Weights of a small mixture-of-experts language model, trained from scratch on English Wikipedia: width 512, 240 GELU neurons an expert.
Below are experts of layer 3 (counted from 0) of a mixture-of-experts language model. Rows are named router (the router's row for the expert), up (a neuron's input weights, with its number) and show model dimensions 0-255. Each number is 128 + 24 x the weight over its row's rms, rounded and kept within 0 to 255. Numbers have three digits each.
After each expert's rows: "comes after" lists some tokens at least twice as common just before its tokens as in all text. This comes from a sample of Wikipedia text that the model never trained on. Tokens count by the router's weight.

# expert 32
router:117157134119107095133168163138144102123127107174129168123133170161115142140154140114121124085111142111064129139115102144113170124111138063103185155147153192111124142100190135123113175109112136126149127140091149134130106173081130118133117084103125115136137142127130121108120132127135141109075135127128133137114138164095115108147092088128079159110088152123110136184084095088088129153155122096100198146104110144137118135160085139154163095156124122089106088133113099134184142166123109135115165158153127154136117152120105137132114118124144134132122173166112139115109119108136127134151107151107137142124142112138140138142174130146098142144137118079097095147153081133080181161106097135159174105117102094107122108106172135150090127144150080135119131077128138143132124146136147
up24:139158135153128126140100123162095149152171113106106124137102122156161140131150102129096152112136143130170143140131115103140131187128153126129118131102107106152099116145147107147117108089123141170104156147119144106108080125102123113150122148164140163171104106137085148101125124138116101132117121143160123118102117125165081119123090151118148112132103124133148123131113128175121125097118071109136163095149127100116151102085195129174159127137109113110141143126138133119132156145113151082148152100142150125157082136148169115117155119136135113160156120104134156141104134141132146119109101141119126138160158105179115120122120132088148105110132118105119114136118134062155122143166142099112142138101126160145110137106162143120118162139173152088157154126166124105168100137155150
up25:122125165144149132164091156121136084109076191144066181103144145152116139108165137092105140134101140133124126126091119163145165154102091110118170116113106106130092100124154130155111114135100141132121130119136114120110112144127118089125167144121158108163137144123087142111121155127115159103113149150112106125110159161118151129136113152157159097156154208121093126160127117120136100089109126070124130132132115142182105128134068149147154112133126102078092106120131111126125104147127084146167172116117150135123135149127126141107142122135088114183148095123168130141125133134117158140168121107130170161118131167137098126136121144155080123152109153094122125142103148173110120130135128106135157122149109108187182118175113102118138170147155158134113158115171112160098123134098128
up26:121089134114147119168127149128101118126131097178127087102106082162151128124117137158141107114103125153151105101111135103145164167162154089131169144118118109108124117148151157098118113105118135137092189121121133169101118112119169128137131148121141117167081132112108125147090109121119103092101142110104125154102142128117144146137177102119112174105074142137104116146121133152120114091162109117138150154151117121120151119119160130159159098183148094136096129151163133140160166122097129163109112133161114112113143123164136164124156122118116119089133120143108137156141149105106130155089121128138126114103111140132108122138137118119138156130128087127146127128147125091107126140146108093120183143057101193137166108129158161096136114179128146156140131132093129154177147104093142
up27:167093125128149132128128110158159156156164127124110100149135140137129136085124108137120103100062120144131170141088140137110143194121153113121113121146117108138150129128107147109123167122134181167136160120157119126120140116119141135141106106143142135096126132166144139112094156142130140115132145134171167139113167101097143150095104148122104116171154147099086152176104135142102130124177131140100125145082152157101146121140133127104138114173109144090147115124090144133143150154105151089141150116125170072105139129131101096134115101120122127165145146104131111116116127152102092123104098135142103156168119155135102143155127108095136077113105095163129132187069130109132147149144149137172140114130107145122119149107129113127115162096142112112142124111142118137155092126138126
up28:095129133153093154137132150146154167154127118127135154109137087172127112125108122115131126116128111094139147070147116108128097124142124106134147117123106110142136133077112116100115134118156143111117147157124158125150121137109096163084101153124143152088133112110113127129134147134142122184133145124088101166104091138128112146155119131093142085130144100179162122110134123120086161099133151148090129101139137100129089141137124076169112173148153133110135123105144114133075061151120098123084130143139113125113092144128138090137117111116120164156116194130097183163114084099105130121100150158123096111111140145113165116158143141101095174135119161116114128118164150110112152117200126131170134158114124115121191071166146131156154166166139146125101128115160140139094187113178105
comes after: "-", " \"", ":", " of", " (", "="

# expert 9
router:117127145144132105131140172139116139135132143105103162140147144165113121139148126100114138130113152150128106153115138163113143147122140095097158138127151135114100177137163112112138122086094129159131153142121121108122108155135172085142123112082158128148099139117110131142094122144127145119135173151126152169088108146115113083108142142128115129081113153127096101123111129105074142119138125098103159133110125127142143118129132169151167126160169127128081145131123100129168143124126115149132134130144130126148144142140119121130105166121104165125092153141140125157119129082111121126154077164126117133117134095170123136115202139151110129138157123118118100159128085115095172143143099144150124135148148093185141156107144107122107104104132054095110185056167117134160095126119183
up1:104163182136127128158114120125155168142152107120120155138107133109094173132129121120082128077134136119097153121149107078100103152161148105170153133127120134110093156113113119116122132139126101135124132148142114134146088088112146109111115103094149123109095178121137146123148143094135130121107160128163111105134138136128115097090136111119119154105117136103143117118146136081138132138136151152109123114120106118129120136136121101091158102080104103137108126140183104166143172140157152131113119102133138145147131050122151127109139149175089107097144101110161126136127149149167120119168115108107139099134096165134151093133136123117187178130133122117086093122134142136109137113135087170106138104129162149135136115086117092094075126119134120118138189120155132148124082117115117
up2:144136182156130127120120118092120131156111155134180118157135146101156153129111114145120121111089118118097127127119108124112161125132169096103141088154127124157128143139091124096121130130148127092121159131113111138139113149117114161131132124096138118136119117155128107131173156174117143078085181100108098172120066103120150111140129145118111122100142159123156157177123103110148155136078142106118134128150100092097112086131117146121112081170162099133146133107123151124143130085114114166095130112141112151123119130154111166123143101121119116090155174115118119129107130101079130119109133133089124105143118106160146139154112108103164121132158095099103096145126121045127130096123122164131119098176113129075158128113142150121108077140122122103141103196130128107164141106150150
up3:118174151109114113134143168128100162148093152142132105106163135085102133103146133109144120153157131177094111118115112151140149165134103108161158119143148144129134077102149103117144106117098114121123076157095134132100128116118136124166122100075113103166172134115134118143160092149130124095085111165143124137143144130092142122107106106107094129147134132154162156131098091106083095118153075157136124138112140128152094130115120116125127107134103124067141094175123096100181133145132077140140094146123120090171189147108152167118161123117135102109095117104141127141126121090135143132138117102090103116097145157128139116108193148168128115084119163117151099108154126135130177111124147102100133076146122059124142132145132125168147116132151122151114143104122146151111117152132116
up4:153141111147139103109142145120139144137132120126145129108136146151133143142124111100121139188157151150119125110046088161131152123158092148122104153092160153092166116114127132114157135140107182127122120113091156137142161108131151096113155100114149101103063108149122129097124057078165115124139105152117111110127102127146132147154109085134119152170144109138144106126140148104128112134156118137116118153174085161099098138086098151120114154148099073095144143123090130149097130117116114073090167145092110109102141151068119132122146136138122154135104131136112169077102151130149125132153162111107090110144095114106085114120118172107108139048126144098145122153112150152089129122125124133083166063159135082130125134121128105120169106114108115107133106141150140132159137106124139
up5:093160160140128110101118155148111173156163129136135168123134103139176107099094119135116168104144139135099141054125089162147137126088142122127090107112100152070122190147163128126122141102075128148153171114099152140103134145149173142101141116134106135073111071178120193128096161108147157115094179148138103163145116138122136117114095102158116137162125109110163148137096133146127121113097154104108128094103134141121120129139134157135150124126132129108121150141158088119117121160125149133144142127097148116064075122132136169107146097107092120144130150155135084119114097132121158166142106112128141085096145157089130102152149127170125156117150072121120117160124153147120055109090110160094165139113162191112167170084147127139155162169106113135098148096157125089128163109116135
comes after: " ", " 0", "%", "1", "==", "0"

# expert 14
router:133170130130131114125131164136134139112138108160114120121142133128118121137135104107124121103104172174111133146098131182115164142121156114126162116133124201131097153134133172091140126077106141106155130161108138121146091130140128102156133112099155159144121151173103138101132154141139136087122122168147128110130070155141146108145138121148101136097116183140091102172101126116135122139104130118100100136134099151118141136132087156105156095194121108114113147161117140105164123128142115149110146127141136147129136164122120113134140120126129143134080159166098101155131140101174106134121095110082147141142150121151118133117138127126142123099155165091112102148131103112081119153080062153162130134116131099148134112105139121149125114146130085132148123118157114112112111180129149
up0:077136069079137124133081156111080133119138095097148146145116130135069101135118144100157192085106152115150114099098148133108135128168129086142125130138136149144141127148169146112186110144086134166133123112137152105134113130118139128127141105119144108136119150137152124120093110115117139153136094156124113095093120132106102109122121118141096121113151094139134130161164163131134149133117114133122124123121146126169096127141159104124119115153144130159145151153131114144141131160142142173138104133144109149128104089116132154145117124139132147102100119149102147137136098145151102091134125124095130111097142131109146120168157177123124139131134088093100118150149110112160140077125099117125110170125116116112145116137070140134136132143137097123119164131113161119169130105105138
up1:131110111132162097148108136111146113103130138138138134137156184139160093117126091096123120154136148153086093145096128179152187144109101099106128112139149154120151117139142122131145140140100130126114118122153123106137140127097117165100134130113149135121106140100114146086127114090136140147137141150111165169144100130128115146101117161137083133147120149181134148117121113165094144073088155111113099121156112093131095142123132112140145145127133145096152085125108141100137085135109097105086131174132136086183118144148099113149126120108136192097105136142152140125153124134124124168134115114124157100127155119144140119140140156143140104137124113133112152133081079094146101141123135142137108149136069104142180120090111133092114116101129133108141133119141119131145093156113159
up2:134116142153121149120155131126111089138120121074114143138112111104144120166148133145129119116136156111128125167134127190121153129164131169160136095117149143113095113125104124095102139132096118112133108113110155174109101124186087149107132104133114189190087130101102148133109112176117142086141123090154151125137151152139090132117125103120149153117095130142108110131119132122112118146101169127141144145116090155126174102092139101086145121079176142077155157109120105114137099110160139158174128127148106071142162126146141131101114164145138076139122110114141071093107129153124125146161106131123109124096144165105128145134140148147111143123118126098125108154093126154104130094108135147069158104079099123104135150150149123144131132100089133137162105138135118119125114113146108
up3:130115082136158106118122156101118112128139127094138110118101111158105152074121115142118102153126131098095117154163092194113173104134134121109125122165146134114097159139188094100102124111155111116133137129084130107106112147135106087130153126056121171158190134125151139124103127125147154138106157144108143150102169143158141124086128112164118104197121138147115129117093128109069157099116150098060123172121112080110127128178091162155137111148156074147132117144112143136178162106141094085154141098105162108152100142138115152127164155127121157145113122136123109088114093146115118086127121131141110138147103164132142105105158111132116128185173162130119124133106137159119151114131168131120138135122128090135141130152118127104169126126104112103162105137149112118128174083165116
up4:094070147136141086127142135143126091118124193167149131181126084148173106104133134125150152165128151108135128129122156101157118111136107140100144125104124125101141092120116129150118123168162124164125133153121129124102091145137144158108120142107126126120161073139110099134087131098116127134131126105131148161151090131108069119119103145191120130146101133149120128162115126091122154171129098113101080124139114111121187112110121106123173083157113122134113130189127157096115132095073166184123118134107136179099160102145126103122119118123112152142175189085145141124129138169134140134110117125109166133087103113100165128114110168080133134150126114091097162101130148101147134148142096117117123154117169128150166157071151131139140108117099123127146140101147150131127107103111143
comes after: " |", ":", " (", "|", " \"", " John"

# expert 11
router:126100124133146112142146189156114135137128148137125127132123145149103095128137117122124125096137165109126139169129114146138188085119108107101148142119132109112112136108186161117111144107114135118096156140084118131127072142108136107116140119104133134148130107118088115106109135140123135124147146174112127144092120145112123104131113130127120129108115147155073126150145085110101160124099121068100160133114091153146147146172095156141139095150114100136111136117108116129190137149129104155135182145149149139171154171156105138160125146095124140129107166124089121125128120086139152120127082152126115144102117088158156123107154093144096118143149128111111145139135081136085154143150092135122123098095127094162133128100155109135136138126143100116145137078166101146169153122112162
up1:124107163101101149079152157091118134149153152141171154110122125110136143162141058099136158100128091144145154136124125169096134142139162127133128117099124123091114119073141122130129115116099133085150135112093095075106089148147140140082133080085173132116087098172093148114110146126129104137150174168155116105181130148157160141104158088112128096129132123134121139128160130140135150110147123091114139154125099136161130119108110134150120073111139163126122120131120106122118132119125148115172114100120171099143075136118088145182146138112151116172131108142124111116145143097149137100204097104148121093137106114139140108163128170108104131091116130085113159127154161154146109125125132114116185104137121139160085145104116121149118118115111139092156157147132129081159058176108138
up2:106120138111144108163101110116132199118140088125151144101152129133136130118164125133134128095133141079150139126146100151124140123131109072164166123142153134117120153148119129107134139096115155089144117106127090122173163140217142179079140139117103129087096158119142119102160143116152117160162142122125126094124123139146173158179109106138156121115078137100138088145122136128125120136135086154177135128132128121133121146145129146129154092117109129131106100169187087098105124187117224123134098103179118151146121142105172150161181154144113146148138126174060167135115111162138086163144122134144121122137125141098092115120118166145099107116116148153138105132109150166147152130121124155106154084137120129150166147093155098137122106107092085164129132116122161150151127135116112
up3:134125118119160147175127158165140165092140141114151118109138168112144119127176171151128105115109083112101172145121130152109113154142163118142131104134152137114121140138143112107094164133132138092128128120096049128122099142183149167136125140083168148151163155117074119125156155148144149102092134092130113129112124121104114139151164126166097122129131097140136089113131142142125131140152121132147172156110123114173111091115088182100131092156121143086115150128133143146114123134061109113094134100130152118118113091122117159126131142099140134148140119132155153090127129143138116141113135096156123158131118134123117115135122143122123093085093164112131111136132117161075129128094148130074161112129124134095123099106138120126120109085148114145150154116143120115167091098141091
up4:128143122126145106155098108148107120118089138172104132108171145095080133157122129126125131116105127145126133134115131095083148114064134095179165130162160144126118139060128164138109166103127106116143093122099137148127139109145142141146109109124130112160123130107110089161112146126144147118105105162128063142140090129137172126179135125125137122139100119175137119153118101109096097174132111175168111099157157136121122117140133089140142094105173130155113129121134155098122084179122114098101125137152131139103148141126113134126130075113135116114141145145118074115147128129133145093125124139111133098133121110140140126146137140171105126147110110099142138095112098144101140123082119156103127138102159126080114113112139129135109122133109126148135109145139127109116091172147100
up5:127146136122087126127073158119134122113151106134082115088112113129122112157174137142133150101107126143136165104123118154138139138129117116121134182133130119104132130131141102137144146176132105085124103106139092123161142119126131169097169110122147110103076166147119123081102135112130164143133115178119082088083118133173120139155130155116148122131123125090149098132142129136107191135131139102115111128117128153115141192161116159145100125152118155146121135141116116112137123089160129117083147156197089114131120157130139134104161150130120160111108099107125162127105135128124150123098162163124058080122137142104126078118152135189100114145138131100145104086133131165140101124104154117147138138117118123106167142147169116152106128084095130129159071138160171127165129109131133
comes after: " ", " 0", ")", " 1", " —", " 2"

# expert 38
router:132124118146132122138139148117113113121135125153097121147123126135118132142148090097117152099122144141102107124124122185113181093134119116137133182129128174133092162101156154113119128090129151103151122123096131123138108166113132121166141105078140188130124160141112146108130163159151119066114150145115129134138114163143101115128156095156139145096102154138121113151107139116109128152104159106095132129117117150173125159169100169097154120148120102088122119129119133161166112115132140129143146090136141127149132130117122134169131104124149145114110147137111131152099114096164117126120100118076127152137110127129146137116168118133129106090145128110077117187108121112072148149113099147125114120077127095133130144060139121166116141155194134130150142081138148141145131154103146
up0:153111148130109158150107126164076138118114115158088184128128143112129123113192081089102133136156131129092194095143122120090128173139128132139141119124167148141116142124078115114101131140132123131085126147136125083130109102111131164154116136139134139143136123121098162156086177134125132153127121092138101130118138121139138151130132118163129086111158105134138124090119107112150128102145130153121132111111108083151119146132091104123167103131160102160125124129104126161134102132128090143090142134134109086138110103104106122133107128100125145147119138129115151136103108140101112129099093176119129134164152103142154094134148099121172157130116140145142131139143122104070140108161108124126147129120123166112173133143144159130124119142142108117148128178143149132126141094153162
up1:093151132110162144081166142134137165160155128155107153154128162124133151104136176130126177113118158112112117143165100152089126113185153087137082157129134121131122153105098091143122139136095155109115135103130111166119145124144099138064154119097104119114153116128104105102099109108167125102147096122098129140152090144121132114171143116104123108134110104131129109110075100144161161101135082141121152128119135145148106138091164079131143155125092121109075147109117120174133141155132141099154138159127114146152093133086116130108112164097124136151093119151099148088116140120097146148127128127132097143128136131159152121107153138147097107148101121149135130143120120158126139130148119198079160130131117110072125176140104094130070160136107173095181179128141134135146122121133071
up2:151112139117157122159087121098119131134140138112171125169144137098179145129182133146166132108145095111096130148133129144107128088123131130144142096091150121123148105114141117130135112123114135124100094115084089140102125129105159103117175131109136119093116121134132105126136113116118159094086171148108103133093118124125073137143132144123118161082104123160118117161136105147120118144107150146082137114149136157136123115162126120109168162103125086177132103148158141161139120100118134137151156108142131112129101152148129154140137127117134089086120133126151153146130112117124131087099128099054135154144141124120112115130075085164124117168127104133121119127145146122180096131126133122140120087089117192114101159116165145117113142177161145139133120122151148168136100081137129
up3:120136120141140079129156133106181121132103126146105113141134131115081114150114107145094125166141141139149116080115145181089119149149109108094080146157158111128095128129125140074178133079125091136126159105133093135167141167131117147113142107115094156127066144164129141139139138103127125073108107179152166142111102155119143072152113147164121170111152116161110120104143118099160157141132120122172138123092155161106123106089152139125186151128093162151090132155170117114119138110129159099143097147127119107143164126098138161140150133114108127110128116119127131159119146168134126109157118106134101113139100127134122130077161136151095147127133145095104165128097157116138099136104135114086120160116103108190117156176091116115134098148143089078129136108142142136136161125138115
up4:074148114100128099152132121119112131118099133085149122109100151107143160142158120133140129134120135060151119098129099106118101104127151083070165118105180132133127154114190166143091108094150114120146117165145143170141079138096119152141132087136148089140163094135100149142139126167138154146130122107142120141121120150106095087106124109174077155123143079131118092095131132089103130145127121174133115155146161131148122099142158129131106169095126124170116133195141083156121106144091132098114116135107082118158110132159159143127121139122121097119074140175120173115104129142142141093129114146157096135128139096163148145124150124123128100124125117098128141127131116104091116102148129120136115142162097119127135150151096135134150169146100087101127105122091148171150163152114118
comes after: " \"", " the", "-", " and", " of", " a"

# expert 58
router:118115131106146114137135150125113133135142137139108153139160160141130144134176156083108119117165154112104138129131095160120182121126114120135172164139149199113132141140159142124090177132094141154150135126089121121111073143101144115119135103088161162147125122116094135141114153129154157083126136125100102180130147162094086081122103089169121132111099145111112124142127117106114139145116131106083156143075110143147124129183105167113141124147125119124126123094115067171174127120131090148114123139178139116154147120117128122129108136120098142143122157141126133130108123075098142132173106142036116162127130142154150133141179118103122149144157131119091113182140134127119161150137088165150138094091132100137135127078146107164095121149146113110153141079149138118155138094169126
up0:131153164143139101119128118152142113108138128149135182119125121136095098170113096123141116143129165157124179089120150113143114122121131142106152088146118110110109141121142148093139122120136166124134107107152120123135116113159095121109143125121121135132097135145141169141159159081133149129118141130131141126149094122147154083122137126149170146120120156154110133120114167104120084163121144146155143153167095089153149114146163138136155114128105174141116111094143110121131084145088147133136110112093147120129110149147124139159113154082099137119123101079135112164135138190155130133098143154115176112172113122135161129128143131118139166111130081144144112123128102117155158146146166108069146099109097120128190143103178115151165126165122104171152120187145094150107095115125113
up1:116171135139125091121105131131157106154123191142151164094136134147112109133150124176104112157128088168092113132151143197105128122137148147112168161142076119108129107105115129106131073140103120107140136125142117143172155100202168144127128131136139132095146178120114120099176115132148107117163124094129110092121119128136073122094111135100180113147148106116113142105121061123134133092176129157098133110137101160181090124169120140139131129112115153111088124113109115124156111094111104173139121102124092132164127151149156157160103142147110130134162111131141125108136149158140103147154160136114168142140164112108103126130101122142171123144143140129132123128099132179119119147120151130094145146089111122131151145132142146146109151176146128134137101183143156190108102126129106
up2:117155134120140133131124057144129111120143121123181121111129123181113048171130115089143123125111135141108136118152139098145142111104151118118144134151143117128083137068103162162103135170150139115167146098137159058098137098152125135196133100149157088112153132172104144173170112099114138130110137105141113158079138143121123138127137147167101142151129141174159118134108123124124120148180156143173100116159141062153150105113161119182150096144154118071140123096147124118130079132144131123166093102120136131109113119121118130101124129139138126126116183138131103117121153100142157135118154139104142159077147095115154105124156118159123107135146068093158120098173127143098134100130128136115155120128120178147123124120140113126094100104118127176119150131105078125146122130151141
up3:079135149106132122149135118145146072113103087153127100136146138105157086138121132122140123144094127117109118137138132090129171098105114106126168147137113144138126108120124162112127152157142117084126122145115143119109112169117108132095099144153134131114142104098128097127118151127112137143130149129053145124134120138144175141140118159128135115132134116121109080180119172110159153157172137104118104119153134139155182140159138117080126141128143153096126114114150148130120145125101193075138136114120122100158064158126118081136147147201161118104114151150100104103138107146128172103131113107151136168087135118145095096121116134075110164141122092134142104149108105154070137135137126108149135165091106148134130135123155127103119123123094155113130123137136097150105103187129135
up4:082109119156142134118124095183144108114094140081166114142135115142117143108153120132093149105107080110164105172172148121101111118145101111137134134136120153170125103103130144159123110113115087141122129139130153112141159134117097115137112108134137102165091110104151178123077158129096160115149127130107096135156096143090141139156127125132158147139174095074108127118142114111152163106128142106119101116147108104151153112114149122109129112171128136145142106111104149155125127109122118107109103203140137130112121131111098106105115153167111099174162109122127140102152159077093071087156163115130135094180190123137154101120108135151147081121114183132113141172120131165127118171123116159109162110096117113118126131114134148148105148154164113142165134112159074111112075116132148
comes after: " the", " a", " The", "'s", " an", "The"

# expert 21
router:111120143149122127143156170121123112132105137121107146131126151109107138118109131104107155133127177122128113130134145188125161125145140107127162152132136159132092164149182108116105129085108159133145137112100114144133074137124148086099105104078139136159144112115123116164089118168151138067108156142116096179132120159096094101138137102174106120102104176148110093135103127129086159137134150115103149137081122131166110139154100153129175127171184098097116130118117138122172161130128117135128118151149119094141124133101122153144115129145104142130119130157115147142108095096117135160110086151096121129130138105152130147126130120157123126149167153126090124149147107140082140170138087138129107113069108099139128142089170111136101128128155094110149153066164118129137139137135139
up0:130136153142179141156115140150150109142137098166142091156148151086119144096144141076125148088130141094106141123166121138113132130101157112152141148164105111132108153116147131121120182116105121122112149140119156097144116115096139107138152153064126157117168134143132124084144152112120107076118144102137124125113136142125106117100094150119100127108060130126104139135131136081108127128127104126118137116119109119167088170121104148110143087098082157140124120129143088175156182138150133148141166164136151137123140118135100128112096121140100102097080186106116116126112116103172160111127128110137114115111142115137135145121149151114110137137125179078131084180131096111084135131133101108122131126147145135104150148073151134122082138134173136167135097158157144108119123107126088
up1:181115184107129155124117151163100080129124108144123110102143138126084138115119073154160127186124125121161096135136113107126152120170101125091150113136117107132141144128137125155102112123141100142153121133137124147136120154130104118122069123117165106161080140132132116147162181139117111107159109087138114112168127118088181172153116127091181123151135143119143109119153117115133121115078105161131082097110109096158095128116127082126157113179086122149096183134151109116048106082150103104144092118156162093165107126140137119092148113101165170122118130088092094122135131144110087116153124115124123089126160124129109135140110128121121142133122184154155131133151138157123114130141123156136161130144133101104144121144090119131158124099195137111104151202141100136080142159132128
up2:153152146145140176117128152115129129153104131109146092092109116130143116139115179144140149102132116121135152157120118138098101142130118108093117161136157111142158119138115171108153117160148110118127146127132141116134094161131085098116125134148122137141141137144169149111100108149113103118134132136225099123127143163065153096090149087126126157059091175108140145127128104138122157104141098128128136134122121144138105164143111138119147096090105150127142161141140124150098168083144173150127094163123123133170116137170123104146082149117127097111128123088114134117103113077098119093151131081092138127124175133112143139131151180115110087104109170163057135117113105132121100156172106165135123110075089117181133135166107116102117132134159118100112112161097135119116113089141133
up3:097136073138156086095093156123157103139122142129096148127102144100112184140122103155092166159150155114120140150071126133129111115122148144140108155088154133126089169150174096140149143151162111141148107145131103134158133134170122113134100099074140153139119093144093123117139104120110132116157134092129075113118142093156115150122109153161133097125134099121110166141164129150143167115134157147114148170118105117137157108190141122137161119120101098087148114155142134135129161122099130138178107177100146129094157173120153100130143129178122107142103160078115109147125123131148119146127126157122101111165119125132153116099164157142089137136121143156134172145154155120144136162144088115129146126135116106101141129141118158155077124131098129102161138102111107143122153153102152
up4:129128144145088099101138151095097114110155116122149154129121164162099126118101116130110111081120158119136105115118129163097130134161111129150130148144118127095081147142123103106092124139099107061142121135082128116141105123152170145171113140141148150139161148163131080145131115123130112124107137121107099140130127059172137103104137093186125147178134154159121098175143159116149124142153127133085127127149144158135135130152072088153106151115110144170129173175117151119176119152111088145127128109138181125154121144124099123139090130123132101136141138164108109112124150087122130117116154146121123122130122108143139128124123090144111161144129164133129148144099120138135105120129105126164121130035100135113099135171142168126160098130092143115176083177115127110140140167168111
comes after: " in", " his", " In", " and", " of", " a"

# expert 50
router:120145142118120125165122148111131128184126116129114126135116154151075138133115125122096148128095117121124136151119118180109159139114148120122155137119144147105094164143134155085145135119112111136149168152127090121105098120094135079130145076107148160130140121128115163109136145133140119090119158151133126157151126162100136088125103100143122167108155152127111118157138101115104135121117158119116145121107095122153159128160129149142137115139133099115106127115132065161151147135130151136135106131145149155093123114115149138116134108127102138126102158151115109140134142110149111124122061120091109071143135102164128138118157133168111115140139106096120116129127098130098140145118077154117112149097129148138125163109150103150124128128192031119137199123164128103163150127112173
up6:147100162135173128148184124127120120158165162170141092135162116112118122093135173100139152125088129111119115150119117082146165147120108159131131145119132126137118137128175147105076179135065165148138123145098102142113083139156120116170154089132130119129116088092120142123165117165134133157151169137074115154136151145112152114153153140159122140121131095145106129194101105130128082143117132109132124119145135124096153098112115122114126124127143148104134187133182143152122101126130118113113156146134111131145122168136152074129118106162153154133120103151125143124112134121133113084140111188133145112104133131121150139153105145127132123165116143153134093173168156094131112123106151180138155123148114115139133096128105101151057073124145112085130115129106158137073105180124148
up7:127151112116133107095118137120201128162138149130154115124174113092100128135100100127105121151104142121113114133117123145142142168122077121165124135134160153147130126130109091114101158100124136152166124140129171158087131136176120151122110187104067115136117115139144115107125123157116121133149080065117118147135117108089116086117170105173143169144122132084133140127150101113148142121154105140122093132139123122113112131099145151087113133143096181098107160134101120177119137098161137138137131130126124138134138128080135145130138113084129179112108088193141144070151105114111116155158150119127100144132105139104107116086094131074087203129124143121142185131101160107083127133122125122155074146095100146122122123130091162127148129106128131112124125072067117154115112167131134
up8:120084139091135132108166131150121148129131148097165104141086088101118140108143093123137098114154127145094153133119117120156147162127121127166107096069141151164097104097125124140067169105124134157133134104117193135111129167160128180155135140115067114179111120115117101084162125116117159160120164108141130143105133160107117163161131112124119129141122139130113116142129162125123111169118133146129112130143094121130089137123142129134101146161110095150090097080115162121110160125141155137176143121106135135138125114108125105121107118137142155122126104149119170131114136127106131108156136125121136117102087169112114162090137138133092093145134130130116117130110109146107095104108151136151116130124105131132089085153128112115108137095178175086138081103172161100145095145094080
up9:159064157131104103116100167101128136135108109114179130103120094137142124119124119160133126127163133122124126117134167140148153128145128138120093114122141129103165160150120095104143151126176160118078115108143137106140110114103121105108118114131137134112150121129124102149111114114115111085134147148099083119111107133147132126081170118164099143092120138165128092141110202152119127145155110117192139131150145126122127099147117136106195115104110107167117141104159149107135115165098165134168120136108142167124110123150133122090075106142129125108143130123120130145123132154098132149127133096126159130147153137128139128114126153084137140132153108080066152173128105109112125099122161097142087141112044119107115135142148172119159194113146125130134114132203159102151132066139106
up10:127149132118097136129124130109078093138107137098123113125143125110077173146126131105160163118086112122168151113162124132123128091146139106112132121144123155091175166125167165131162170138134098103119140108146169102158096137114142123114099142169115123080160116131139134139152083064121136113103095120149148118084112108164187106123113083142107158144138176152103104141113136103121095123138145121155082173187109128127121149127116115109111113143155146121114130132099166146143120170103120113115150163107147103103183161094156121152117101109119140078121136142162121115133152122138118149162122142135122094087110148138134142123102086127128163094149144107138091141129107094099116129116127140106102087131118164096129146136150168142083097132104103122143111124097157103133135127187150
comes after: "\n", " County", " UTC", " MPC", "W", " District"

# expert 59
router:105127166139093125163150139140149097138146122145103147119105139136115124116116109094100121127099115094111165162137132160117135103124144116173169139152123135093126139124137136109105134097100123136130143159100125115124081131133134108119165127089180148144126149173106108103118140130136158073093173156118106150111124112117139102136104140147135133124110189161080099151076099087112115141145109125099170130126089156142160137139116145150124099185139111119110118127118128150163166126128122132125159133159141127153119176132129104160123130093098137127108124124127145127138135058147135124122105137144146144115140101155113127142137108156136121128146133112123101160137133106084129138106085154148111111116124105142140129129170106127118105127151090158140142110159123115138115155117145
up0:147113105080145081060128129119120111108140123123186159132163125114078126145140111147110152102123200128148129091144135118152149144114096147119115159127141112167123086098105125108130162135120138117141162109153126122131116125122162137143087101123110159093135115122169086182141117115136139154117136157102102130112138110148076118190129100142100124143105141156108136140116144114125145153091132091120145129127126106137134153145106133114129140117154113147131155138123115129133128128129117134144164145113139101157151123129092137167105169124097143116091132121114097084093089136123133115176146121108119153138136118132164116147111116103102165086083122106141129181142127170126141131151133127116126155161131104101116152135120178149118101158134111156213109143106113115100122149138155
up1:118133132112137122150137176099161172183084127140131120170143111161111161095127124144114131145140083184144135112143138132086144139149139117085116147140134132122077141199095150119141106141147104111103121115121144105165096113131136112140124170090167136215119114131110137148052145163147133152108119147138127139127159117095155143093125126113117099126139151108124116131134138113112132145094101166106097195144136108124123095151119098110131124135159173117110113109132148109164152126118161093166156146146160154146104140095136133149150152103114117108173111115113098122133080151133121169133105136111130150170173116160118124160143108181094127110117170105095159114151149117139169132123155137155093141170154106115128127108168137154139097167111130138096130134144104114128128158135164
up2:113122158105142144118116135097123106103156145122174142144093124136143184119158120136132096118138149114104131104120131098116072144143130115156167127097131135120120073145160127140108132138110135134107115126098115140135134116129112113067138137080136054123123125101098114116150166154113105148195136134123126147109141128081114129122150115130103125166122134132115119118143140166122114122090115171140119158141130116125139127164088120118134105138102128092105101121096119140140163162114182095107103124128137102153128062119108131114135109088127129131164111108126173168112102127114109119151125141140132129102102128135113138139121108126113101148104116157097142144118124096128143100104153127119178116140107101131046121135141140158150176138144140111132130123169151085108128123118158
up3:103171116061170110114061124134092136142108134113107172126134138144103124103124145145126114124142136126109126112112124112139137122104139161103162136145188136111118138165142133111145147137120128128143155125123136160103155119134176146169169125161096109136153096088133138150152112132183142123157142091127149132124145107142068115079077103142163160121106113075129165139139119114099152194124135107116128154120094054125147137118091120134128190134118088133142149119115130148128164103124102124118179128137119105116157119099145109087164149135088144167092124111147150137142108115140139101186146173132138159146146123150112154107163121140140111121154115152126159121112108097145137141096147087180148141128120098144129136127118120208169133145112112109106111111159157140141103118088134
up4:141160112081132079069082121106151149147108132154096085167116186115101129095144115128159086093121121158156132156104125099138123139110121112109109121120127141155138141114100164120140135130084154128164099101106102086169128141142159129102100116143132152154115105145138095167087154171127141121154087095110128093143118137182090115147112114117104111137180135157149146131070146186178091142110079092131118107160121097127123103111112154131126117158146139129089112151126169137134105113167075089102153108127123101166115136140153088141141136115123132153131102093092147132140125138138118149131101149152107122136094146146130152161140182091111117130116124146121111126101120160101133104117108117116138093117146104177117133131101177141135087127113128127130173162161139131111135216147129
comes after: " |", "\n", "|", ")", " m", "|---|---|---|"